config.yaml
num_hidden_layers: 8
hidden_size: 384
n_experts: 64
experts_per_token: 2
d_expert: 496
d_shared_expert: 0
hidden_act: "swiglu"
moe_layers: [2, 3, 4, 5, 6, 7]
router_score: "softmax"
normalize_top_k: false
routed_scale: 12.6
balance_loss: 0.000842
balance_bias: true
init_std_router: 0.00728
lr_router: 0.000304
num_attention_heads: 12
num_key_value_heads: 3
head_dim: 32
vocab_size: 27588
norm: "rmsnorm"
norm_place: "pre"
norm_eps: 1e-05
positions: "rope"
rope_theta: 13600.0
rope_fraction: 0.75
qk_norm: false
attn_scale: 0.177
tie_word_embeddings: false
parallel_block: false
init: "uniform"
init_std_qkv: 0.0372
init_std_o: 0.0093
init_std_up: 0.0372
init_std_down: 0.0057
optimizer: "muon_variant"
learning_rate: 0.00929
lr_mult_o: 1.5
lr_mult_up: 1.03
lr_mult_down: 3.0
beta1: 0.9
lr_head: 0.0129
max_grad_norm: 0.5
warmup_steps: 200
schedule: "wsd"
decay_fraction: 0.843
decay_shape: "linear"
final_lr_fraction: 0.05
batch_tokens: 262144
max_seq_len: 512
doc_mask: true
train_tokens: 1798000000
max_steps: 6859
dataset: "wikipedia_en"
Below are experts of layer 4 (counted from 0) of a mixture-of-experts language model. Rows are named router (the router's row for the expert) and show model dimensions 0-127. Each number is 128 + 32 x the weight over its row's rms, rounded and kept within 0 to 255. Numbers have three digits each.
After each expert's rows: "raises" lists some tokens whose logits its average output raises strongly, later layers aside. This comes from a sample of Wikipedia text that the model never trained on.

# expert 34
router:158118094146173128131166120207162136127113122116154147166142100143075061127158076162142089089107155157138111133166087122119112081153089118135159195159082170057150093181130107043074184166068138135107177116128175108124099142137134159132101158118099137062121180138164143110189081077083105114165114169102150113158090119077127100150107147142078086104179157118090137144086056133101106123159
raises: " the", " a", " an", " their", " his", " one"

# expert 6
router:092115161159124147090122130135083124138168122139092152007093134145132145120118173184056091072088115112107100131037163131146151206097154174098108175126138149114150153204085159090118139122121134135142110192171149162130126149148142094122130139115122126179103069128090091088083161133075141156100144145198093160153109124161183147133204115115103142098150124167149157137152089102140167119078
raises: "-", " and", ",", ".", "/", " ("

# expert 3
router:096173135122137107150177144070142155094106123092130160170131161156130204107189156129112137116126165210106128113063088145097128104165144171138180148108144181170076140135152124145102161081164116123112132167134124171060115140109148183092125144128092175093161123085114140125134124102119162095160106109123106103215163091102145106155176098135119121134085171086092084079099195110131189129147
raises: "1", "5", "3", " ", "2", "0"

# expert 16
router:105099183102174114088158158150082137128149125089184082131130106154107185069149142119182133153213099141129141100194081145112155132188129081126087076103166172123106092149102104108112177088095135124140197152188045110113093125113100159168137151144090113151160173108149145115109110186125132112072143091143126086132048117120147135132099108134169112100078097091159128138138143099113121176129
raises: " same", " first", " ", " second"

# expert 0
router:079142100142171165137170140171122128144080148122078087171095170105152081154075122116135129097166161163146136120094139129200108151154167098178170076160172113104098167128173166164093123136138140143194134162165149122177136162193146158090123088154100125149098154183117223144086075134136172143147136081156121157185093118144153150076082080113160132129110068142190149148103185129087125151135
raises: " ", " —", " –", "\n", " -"

# expert 4
router:081113171146133114117124128079121159092106130135109188095148139127161108160097105092069170106109110190126177189110136191139174122112118167118151187183144132123167117108103066182106108114112131144166107139111126158108110127144135121079153062107152120161168101118180200094062105106115124177073152124124090113109139151119135203143143078160117151151159105099135093126105185072154101130141
raises: "\n", " |", " and", " as", " ", " ("

# expert 35
router:125156098111132136081096113097099147121123148124055088155129151052081160168183120128141107086120080115130108158130167118150130130085093086170142144110071103140118158108171134151068101188150092124087111138128083114175145149100103112057138061147168164088155113086112113173137118131099080077115182152153098106085125131118152122118102118148155062162152099162148078118109073106127104182156
raises: ",", " and", "-", " (", " |", "\n"

# expert 53
router:098165098075194130135128183135109128135113137131154062183138131111141139130169074172091118134189167170094152148051124161105093178116151106159179144177048123076136109137113066118079165105148172156133124133114125170196149169157100077105126160120098099093115136164143175158198112120104096145158165074114090176130059168161109202120098058115142129104109098097151121150083175092143115087143
raises: " ", "\n", " —", " N", " T", " A"

# expert 43
router:050066083155177108181163181114158159194168148093148103061118160182142085134120085104109094135100105138072110110136115048181134162146097178204116091145119150178146116140122084126155124095181155134171159113098162160111113109110127134125134155104188175119111132093163109087171116158097055151133099139128182138164132138137122108150112159156138104184081087103141178132134113179116120142153
raises: " ", " first", " second"

# expert 1
router:141159117123095140131122129062147166121177170146122177130083097121110180119153136168122158151087137113087112096132138135129142114141088094110074105096106100233179163179077136115114174084217088122123151151127071073147195106078128113116120140152071156101115107165079192167171156107137083135112143098148168135109121137122124147139117077152147107143158118129124075111124180154103171092125
raises: "-", ",", " (", " |", " and", "."

# expert 2
router:118151134141093159079116105130130122198113123142049174162154152063099162136145121155156135140108105104120125084132172149163085138086100112095142132108098057133143179132127125164170086161112121100092144156099094145142159145134153111134119124093178116180100056134112153161112187138121146093134125168126089124089112112179151124188154092165130173170183129154139110158115173103167119080142
raises: ",", " (", "-", " |", " and", " in"

# expert 51
router:205051150084089136088134131145150065169100098117143066083137159187132136115126083102110193090090162153135081160127137098159107139143165150202092102154137124098144158103065084091104091157134123112136155135096127116085084098131080160106163146146127141168113177086156129075108114144167124148112109188116128108176160132166098057150164169112111108181095137190153151188155134118135117116150
raises: ",", " in", " and", " of", " at", " ("

# expert 40
router:070083094119101156100100145091127162138131158105102125152140133083138109176114155162127195076176158139169131090169177121094160067126150123160097146135090168128161166059129099171173173146124094134162175107124105101120173092093102122052166126134155106156100123163194111162113134175153103112050108124081111099144057104133090094076140098135141102110112184160107135140181103148124113110137
raises: ",", " and", " |", ".", "\n", " ("

# expert 9
router:093179066130110120148177140155117130129099154085150078096155111139076155118163140099193114071057167094114132177131090127165125123169186159140138175129144156131187102070189181125139168060084125128090153099163132096095086088131138149165161144154081126119169169162149100105090059090112129173128115089065128139171203098105109158128086154165108139075106078147122086203080156139101111126132
raises: " a", " the", " an", " known", " made", " in"

# expert 56
router:143150198148087171099067144143141166100153092136120159083168161127148127092131083122138139158146164161123100169105117125107108127132141167129130178187121110118108068120108167127163068169108120122138145075123122091085143106109149122119112080096084098176128160179136084114095085102073152156101113118171151156065122095161119145089174059073097131153130128145140143086125063119160127168143
raises: ".", "0", "3", "9", "1", "8"

# expert 17
router:129164062134122157100121132064093114153170181176061191119094110095176167120135155131066141156135111105073149126115195109111143139087120102167135119123160115169124153137091114098091117100131166137115122091108114157098184115162053135121137067188128096142117093169101113171158118156138142132134107181128093119076098151148120165141160148103128183101196129136120129156163087096202127154153
raises: ",", " and", " ", " (", " |", " in"

# expert 44
router:195090117139091111118129131074104061139177106160166138056130103165157080165092145164168163146045082108151142167173109166103118070073091141078079168108128186154102128100082166096151126200143122060099089094099122141109147134154182152127132145073160136223145146122128107153106120107118164144131152104179096135130148123185173161141088088128059113130085100191125128162130079123133142123116
raises: ":", " of", " and", " in", " at", " the"

# expert 14
router:096114096155100096093112158116181038168163110137131128106185088175118070140068145164090168141066071141125142099160135096131083140109124131073124167128134172176115153128070191092155094156112105087146117096130140164121180095151139148157103127158117125151110155125113122188148127073133154164154165080201128157164113151133119162144122084166092137130111132186120111111103140130139151162129
raises: " |", " and", ",", " in", ".", " ("

# expert 58
router:140140139116073145107153106076120142080137096119131142042155115120079169090114136132117125132122119085195094099135177042102159167142116193146156164083147161133153166139104185177089171192143118098137091119139136144138103065124052133169127107177136231117155120092158059131110157159107120176117154118181126111124121188135111128092212089103132125138115108127141151126170045129166147159147
raises: ",", " and", " of", " in", ".", " on"

# expert 7
router:130148116100129107110091129085092137155132120177082114122113188140127136136108108184143066112048176121155136157126102158106187126066060124155125115168140077129111105096190137159102118166184092093100120149178126139125102157100165149168126107126208160112101024078095153150107110158102121094154106093157102106066098119137112142159134152142085142124160151089097085088139078124145130135092
raises: "-", ",", " and", " (", "'", "."

# expert 41
router:138126138138076099157063077124130126181125099198115163095104132126146143158153137145107149101167169116197130175154069121105148179066112136137096112090122129132093081174124161075103111129078109122115114114139088131168120100171155135076200082090123160153126085123141096142128092145103128088108097132109119127122115107119181155107161078148110165164170091112107143143101106147131125156094
raises: "is", "ap", "-", "an", ",", "ch"

# expert 61
router:140085141146147159079132117132155113132093088086174126097101137159118130151185157091109148126126099154112187107189135214154130105106078109148065112166176109126126094146092174195120037067159145070156103087177077098083120103129128152158105103169101116150174197123165113134090172114084103138098128107137109137122154126081079148054088133079200085141151141122122132111096169122131153178140
raises: "0", "7", "5", "4", "6", "3"

# expert 52
router:105140119161104197127101143164132134102103067123142095112102136138090166130139175102120154179109118151102156132111165162147122125140084111190071174199162131097098079148105084096119079100081141119104072127182174072148143130089155113189105156160081103122055144093164114081117195107095144110143071151130156106134121103128110088123147073103122099148186120170174184099105098083054143133144
raises: ".", " |", ",", "6", "1", "0"

# expert 39
router:082160114111167110148145165150141168134097132108140129159154111110134092083144117113119142153196142076116072122182143133083086093190126047115152122120151177124091091154182157094144163175187128115119117110165143137147119177109080160154112081109154059102099157133143104116107148109165089144161095171108071160148077093070124126077131152167122111100125069086125151138090073148106140169099
raises: " the", " a", " ", " his", " their", " an"

# expert 42
router:121108129139097113123099112121101069094139094104141159125114133133148185140176099117109189129072125164118136201121088042191092167152103142161134099131044072159164158130161155125105150142102089118109131112136094176102170170076080093089195077067145136110092125175131079172150092098130148163130105087117137135109143154149096112112194123106148172173191124123152123081204110163195128145074
raises: "2", "1", "4", "7", "3", "8"

# expert 50
router:111146085130170112146172183161158143086123169111152100075143175135097120108125130125053078141093128086101117135168093125109134148151210118080130104101148143094149128090169144105128181121070147144074145111158183143125163178114115133112077102119097090158172112127141075158111131129119084140128103188120101118163145103126126189147145098167123125099098155100083153164125085161100164119116
raises: " the", " a", " their", " ", " his", " its"

# expert 36
router:141093098098122115154159112106115166147104100132165124086127092140117127148153124071162103143132134128127117169123068146074140090103129151151101133138134145171085111162190102111097130115144107187136078087077133090114135164140112094130144175152106198114118183109111094117159057106119109160119120184138103131109141204113084073142166173087139144135094087105147160144158090075100109101181
raises: ",", " in", " and", " of", ".", " on"

# expert 19
router:111145084056100130117079151116128116055118094128106133069173146142121137136110103116152114152164142191100150171085175153157087164125107109123106072144140113070183109124130101133100080107078078155110111050141133086153144084080139079158128148173073121093094102100146143069124147119134157153139160120117137122143124165159097164112151121118102149127167150130160124106112154106127139115110
raises: "1", "2", "3", "4", "0", "5"

# expert 5
router:099071160134113127116092106143079097100117121131139142059155153125124108197115115081112149114131121148146164176153102185127172147108102149125120190141099188159140131066105122147085085157165156154147093106080144155158146182164172102101113128109149086191152150147118183111115098085155168155150205102106143118170118127136166155192096087110110169089093095142133101177149130081159124077095
raises: "-", "|", "\n", "–", "2", "1"

# expert 31
router:173068143186176159142120173148155127074119146105154126167150140120079127110121114126106155120068108157180100104135149136123187065131182099169139101124149098087109114173158128161174163124109123152166128078072152137092104111088123126148107114108112100089115124093160112060160115157142099090110109075082157066150161156111140096137108162107184109096083155085156114099116164121084100089089
raises: "\n", " In", " The", " However", " It", " This"

# expert 33
router:177064113145118107176083154161106134080129163138153145068094133141127102132096132098159122124117101090176161132106149084063160096090199184092097097137152103144121166198130169117147092135084096107171122112112099112122144125178174164128145146144171119119082108125130137164124122132142104107084082122140164156157150152161146151178097152117069143130081171141171087074117130123104118159159
raises: " ", " of", " the", "\n", " and", " in"

# expert 12
router:140163089137116110126134112178144137106070103123097107152119089122105112103101145121167090132168169089172088167136087047120165170175144162112067142039111191083139112171113071127120128138196150167117144133119161082148083119098192157132133097182095131145160119081163147151125083117127142093136140141112128120066074116054106124140102169122109106119138137159123131111140096146085154115116
raises: " the", " a", " an", " it", " their", " his"

# expert 62
router:115104062125130190106098142108164143129138085191085139116083128171117126111098151159090160138143100108119162091159131129125142121094159173178105094145088156199149097117142090117097073179100163157118149139178077024069144138125122050132095076153151115157057140120123136126106142072075079164076166192199145123054099142073074106132114192143146148143164092107177082135177086143114174149101
raises: ",", ")", " (", "),", " in", "."

# expert 18
router:128167151089122119124162091147120142109129166082106152165141146071170194125121169145195113067073100143129114120166119089160112117153105135102145115121156080120119190146137125158160136173188104090085131147142092116183150118138082042110145090145163131105127085109102104200153154151176118142154149080149135130145136139146159106142107091129131112138188143133147123136129167106096124081124
raises: "-", ",", " and", " (", ".", " |"

# expert 57
router:083146148156159148089123152145158102162126139137096094093147133130123115132135133102079110170134108120104112154084172162171115162152128085107149162133129094124153096122103173111134162153123099141197108164166138139173149112119163073158182173152162099186071145100127137121097188075093137152143162094136145136136102119184167136158112120105084139124107161179196176177147152114155171155169
raises: " ", "1", " at", " -", " —", " ("

# expert 63
router:082187094192176181126137121154170112104115148108133099162123111133112095156172117131123116142169146149117110069119102154105070133136112116116196134157083092104150135139123144110093182194110150059129134190179141141124132135168174135109119096100120120124173155145110171128101099121126148129169140109170067146126059110133115102088144081145089144097140086139097152145130160149177111108145
raises: " ", " A", " N", " T", " S", " P"

# expert 29
router:158183093187163132114096128149194048133101123157133118160121099134178116118126161121048110172203122162095143116132095111101152171156095083109176081141124113163167147102139077132176090121181130107143074171098115089148123178125137053077161072077105092142135154121161153153130113174112128063073101129133136056083139132075131150094115154138126164177125164095064139161121193135165149107172
raises: " and", " the", " T", " St", " S", " L"

# expert 11
router:108094101154128188116094119147144085114188119137088137076103086131147134183139150170112159166134094106116173171063152161100099141147128105162133096140142207145130141151122137131133061127092116147146111161151149154135125096149190153175120057172180166176077108162101127079122162190129153097086154108097178170118104050173110102113097139102039170148167160170158115131149183070101189165139
raises: " |", ",", ".", " in", " (", "\n"

# expert 45
router:142140168061109124156099100109128120074182102110144110157111121126163117188119115135111101139123142111123160101032132166149161136154089091114099085048039105098124152149105117113104116156160124126153168133125100126170133124081081155146159169090169147121087110132109113103170108138159149148127132102191171111171115157141164124131142152187094155162205150145125083113172144196150127083152
raises: "-", ",", " and", " (", " |", " in"

# expert 60
router:204106172130128104114056136100174121140088185134084134087163156127152110113111132088070109170149128161072131141113133117165156174087176153083081164189140137142154145155094173156177081159114149100164099112160151093152125099199176140133133081099160157140107077091110138176092108095139152169143120092153135202170126157127149147110167095080086121109166137119182121087087117071168137128160
raises: "1", "2", "4", "-", "9", "3"

# expert 59
router:167120160149147129067083151086211089131144130141078141093164091153177079119148117104119149139115080148127172107171138161084073159162081082100110108173126130120160090078145159063074106070146148115164109136131133139076074093127175089113132106118131152134112146138140160119118094049123178154130105121134103141108106131085163130086073115081131110107217119077194094137112179139131144127153
raises: "1", "2", "3", "5", "0", "4"

# expert 38
router:118116125113124114128140080126140144137142094136159127140136171113108150139146104174112136138151157116155167171139166100109146110111167186071078067136112154158076124099124098113175101124130048108070121086141121076096157164122068167151113151080150094163154127115101073154053098156149137140189175150111116126133135073144092141147168104083153090150141081159167157142126123137161108157069
raises: ",", " and", " (", ".", " in", " |"

# expert 15
router:090053176137160110154116126192152119097109119150115122130076104142124093133121163090125107142051106085090158122125098124086131146147093101087061133122113108093165144078154135117112188102088163121183108167129174092118181096094071205134142135139118082120139108156082126080139127074089147165126102133097197130157175136126133076140158169112138126151075094175073134130096125141093082128082
raises: " of", " major", "-", " other", "0"

# expert 8
router:093166123045114150105154089109053101148205074110108159165071081135169122127098103114107129149083118147156117119031065105158091123062092142083185125086144095092128165125111121114106083155148138140165120141168119174155083124139165119152120099171166141144156090114087148135169134127133187103130085142157200171108066092171138066158124184167132133112138162118099104134170080135149060112103
raises: "-", ",", " (", ".", " and", " |"

# expert 37
router:196167085129087093122116109092109124144190119076092133130147154067117161148066091128150125171130107170133115126121071127102100097085114128131100121185166149176133096160150137129121118074172141150098088166087078115117119163165098121088166152121121135103070095164164113139153138097161129148187174116160160117111136129109118102122141125172109094137145148142132111116165135115099101121092
raises: ",", "'", "-", " and", ".", "et"

# expert 13
router:209082137148139099163135110164101204195064130148149113124158093154107145137165173106160124118131132078165183132186082117150099131124160161130056137108119161125147102177168122159129120048183084196111095107105144148129060134093132128088101135093134171108145170089194141093124077107133119136157168153106158119144150146082100140151078177138129117096083063184178172122130128163070139057112
raises: " to", " in", " on", " as", " by", " at"

# expert 48
router:134136107137062129104121126140113145145146174167135137164125136094105133124146115145163119125109141148192120083054116121102128173101137178167140125108118098132129159070185080116139085182185140118140104097115108151143114109151111106100137091115095196134072083110045169169107127119093115085151100162116082163111068106101120161099125107186114153109198140125097170111120096160161123083176
raises: " D", " H", " K", " C", " M", " F"

# expert 30
router:098073055117091131145131193080145169147135140114158102080148158154208117106139115162193190095137120124126123119135131118119106105146129095142078085163157170183144114084168066154131105151120178127122157092083159095186158144110122142093143126110159071169136083113150144101181119133116125145051097166114148097112137137109142097105141182181129149132112158135061145130168136087166121164138
raises: " and", "-", ",", " ", " (", " p"

# expert 22
router:095108141119104177104130068085111131126203154148107095091125083120137103145135141154145174116044102051146144112117157180124137105125104060086097086150113117135091147100151117093147139146140124113102153130158114145134175177159137155107106121088153130144109150174094091128097126125154161067157144107133138180147108091120161102136162131125124171132128173195187062113187125166127141137090
raises: ".", " ", "-", " |", ",", "it"

# expert 32
router:129071037144154175118159111127148076084167075146109128033107149160147126191102127124127125090081077096154171105160092130092094103083098153139063161134127206192141080121124088127168114152106091132187172135154138059125086104122092080135064087140079141148096182125069089110126102072121067115048110168141180157086108163043133127115089139093146115165131098118141080135089094153159144090092
raises: " the", " in", ",", " and", " a", " "

# expert 24
router:182139161115167104156099152090179161080132173173112135110084144123103165133111134146111116106177108149131106098103171134139079185141171123154182118157091131121124147143124124126101089074111153151167147076119144081125101131144127120139151178078166175071119065154157126107150103079130111169170112170107145168096193161160107120104135193102165178119083131077056139101129160059153169114158
raises: "1", "2", "S", "3", "s", " and"

# expert 21
router:160154155147144120162164141098119078147149105113082099093166129155126095123161137093070108159077113105150133087094103158109127123105123199111064135132162187102094094098184145070126152093134180107139159135141127106127114136190110087080126152163210135137179136094172089080144106141150085192096125130108158100145144150128116142112169203121127112127101111125066139206123107164105123128145
raises: "-", ",", " and", ".", " in", " ("

# expert 25
router:150112105130149135139091121150182112092099095186136131122141079189145122107096101096092166173057106179121119068099113145080093144169169106161092102141159148115140069107175056137177053088098125115157127144180095123093140087102136120118081124118095167127120188093101090130091163119111123114130110078103129097099161117050146094115099067066187069152130073093108151117116114171161109180127
raises: "0", "2", "4", "3", "1", "5"

# expert 54
router:141134171200139137116134168128131154111104067135128096136118133171092142107170123101114135101110116137140115139156166168138108122139186123188107097113149123119126068104167098148161062065088132128196143076136151127098120071111123098128121147137059149133180194183160091121103175088132137085120101116105186137103160116158097109066134089068162128109127081080116125104138149186080126177102
raises: "6", "5", "7", "9", "4", "8"

# expert 28
router:156133160154200157107164104120142116110056129185092131164140132148129126174161115155160119124148127156112134119141090073166154091131135126128101079113154172137153111119096086139141108057172129196095155132133182138113069135146087099095059118130086096115147144108117190050128102111124119065194086184115171092112087164104162125137135193113128161179147173110139100102082154135077139111077
raises: " the", " a", " then", " and", " also", " an"

# expert 23
router:115145178142117121097141158137180075149117134105145188106152196144175110143132121113114081046147183163106105120100134123123171100142112147121193166125106084087142123120135062162104192077087143153143175171115156104156131181163152151164106126100170173099179152156118155135100152130148167159131157138087090059098157133115163136112110157190101085161138098115101086110116189121175133136159
raises: "1", "2", " ", "t", "d", "s"

# expert 55
router:128082146131170081173111129167123125143098135097155156139162090111100086147110116135088086156160180134170161120139131159164129112113174178192162134111171093149113138084063112136129089063107191151200097172087134120121103121124122153124082176198079134081115172112159173108160146133126125121079175109109117065115150168141168092070130104089196124104100107106116119123107147097132082159096
raises: "\n", "-", "|", "===", "The", "("

# expert 20
router:167128051101130121146202088102131127158167141122084090081107128124163177114102151130143058139097151112142100095124198079174140184152120118137166108103158053146132146134130161155093235141132108188078124153131112154086162105118136100115105068094148117119117056174088138209158151149119107074151136120156169195095125129151067124163167120105097120099171163125075116108116096143086128088096
raises: "ing", ",", "-", ".", " (", " and"

# expert 27
router:104122090152109198080139168106196089106140112175138229109158119098116126111144099204189153119148100063088120127123196144147082112120113076138125084099043126153103155114101079155151090077107094122097084131128143161102148132168103139184158151183108136154095114149154137084151212090086099154090123188079131120094067125159107112183122205107112166116143143186168133187130152113088125139094
raises: ",", " and", " in", ".", " (", " with"

# expert 49
router:177103089107174098149176187169145158156093128170184118153115176078084092115175165111113169093087150071099144102166122134109157106125120084171200174076145157078115176084148112106153159145097175166113156156116109105180111167093130129135143181105078086125121155144174148096130135109108104117150201215077147134176036046108102161120106160177171116090073146076189131176109152155122204058083
raises: " the", " ", " a", " their", " an", " his"

# expert 26
router:174142188059146189152142168122162116145108122126154133096083089133142164149077119124158076101130084165127088136147140145093153131131132149183150160122148121115178057104105157127118095131087186133187139212161065080121116138102140085128115155152114109156188116181111171056114157103131093118071071164154147108113155129158143121084071156115148146121169116139095129138165132163121160160147
raises: " was", " is", " had", " has", " would", " became"

# expert 10
router:118144152147136106085147151153139124109138198139122161139157125123142061107154139126098116109077162171118090092120115082158139149119101092103154113070051091114118140162114173123126091092156148097095093114118077145131143096168112119151082173157114146079123145113115171106082152092106135108134116083128168137134142192062132140155157079152131119141115109117111087134153081171167156102183
raises: " the", " and", ".", " of", ",", " "

# expert 47
router:158142130112134167175073176095171151119111123180156173104152126172121157121142077135113086142149118095095141131052154132087129149158104158144126163159129188104126176191134108130115094169131134154149098089144140108161135127190125152081109077135151096122081134129083109077094161144096075161123172127136079112093115135167116164114166074100140108167147089169137081077081153121105101145105
raises: " |", " ", " D", " (", " L", " C"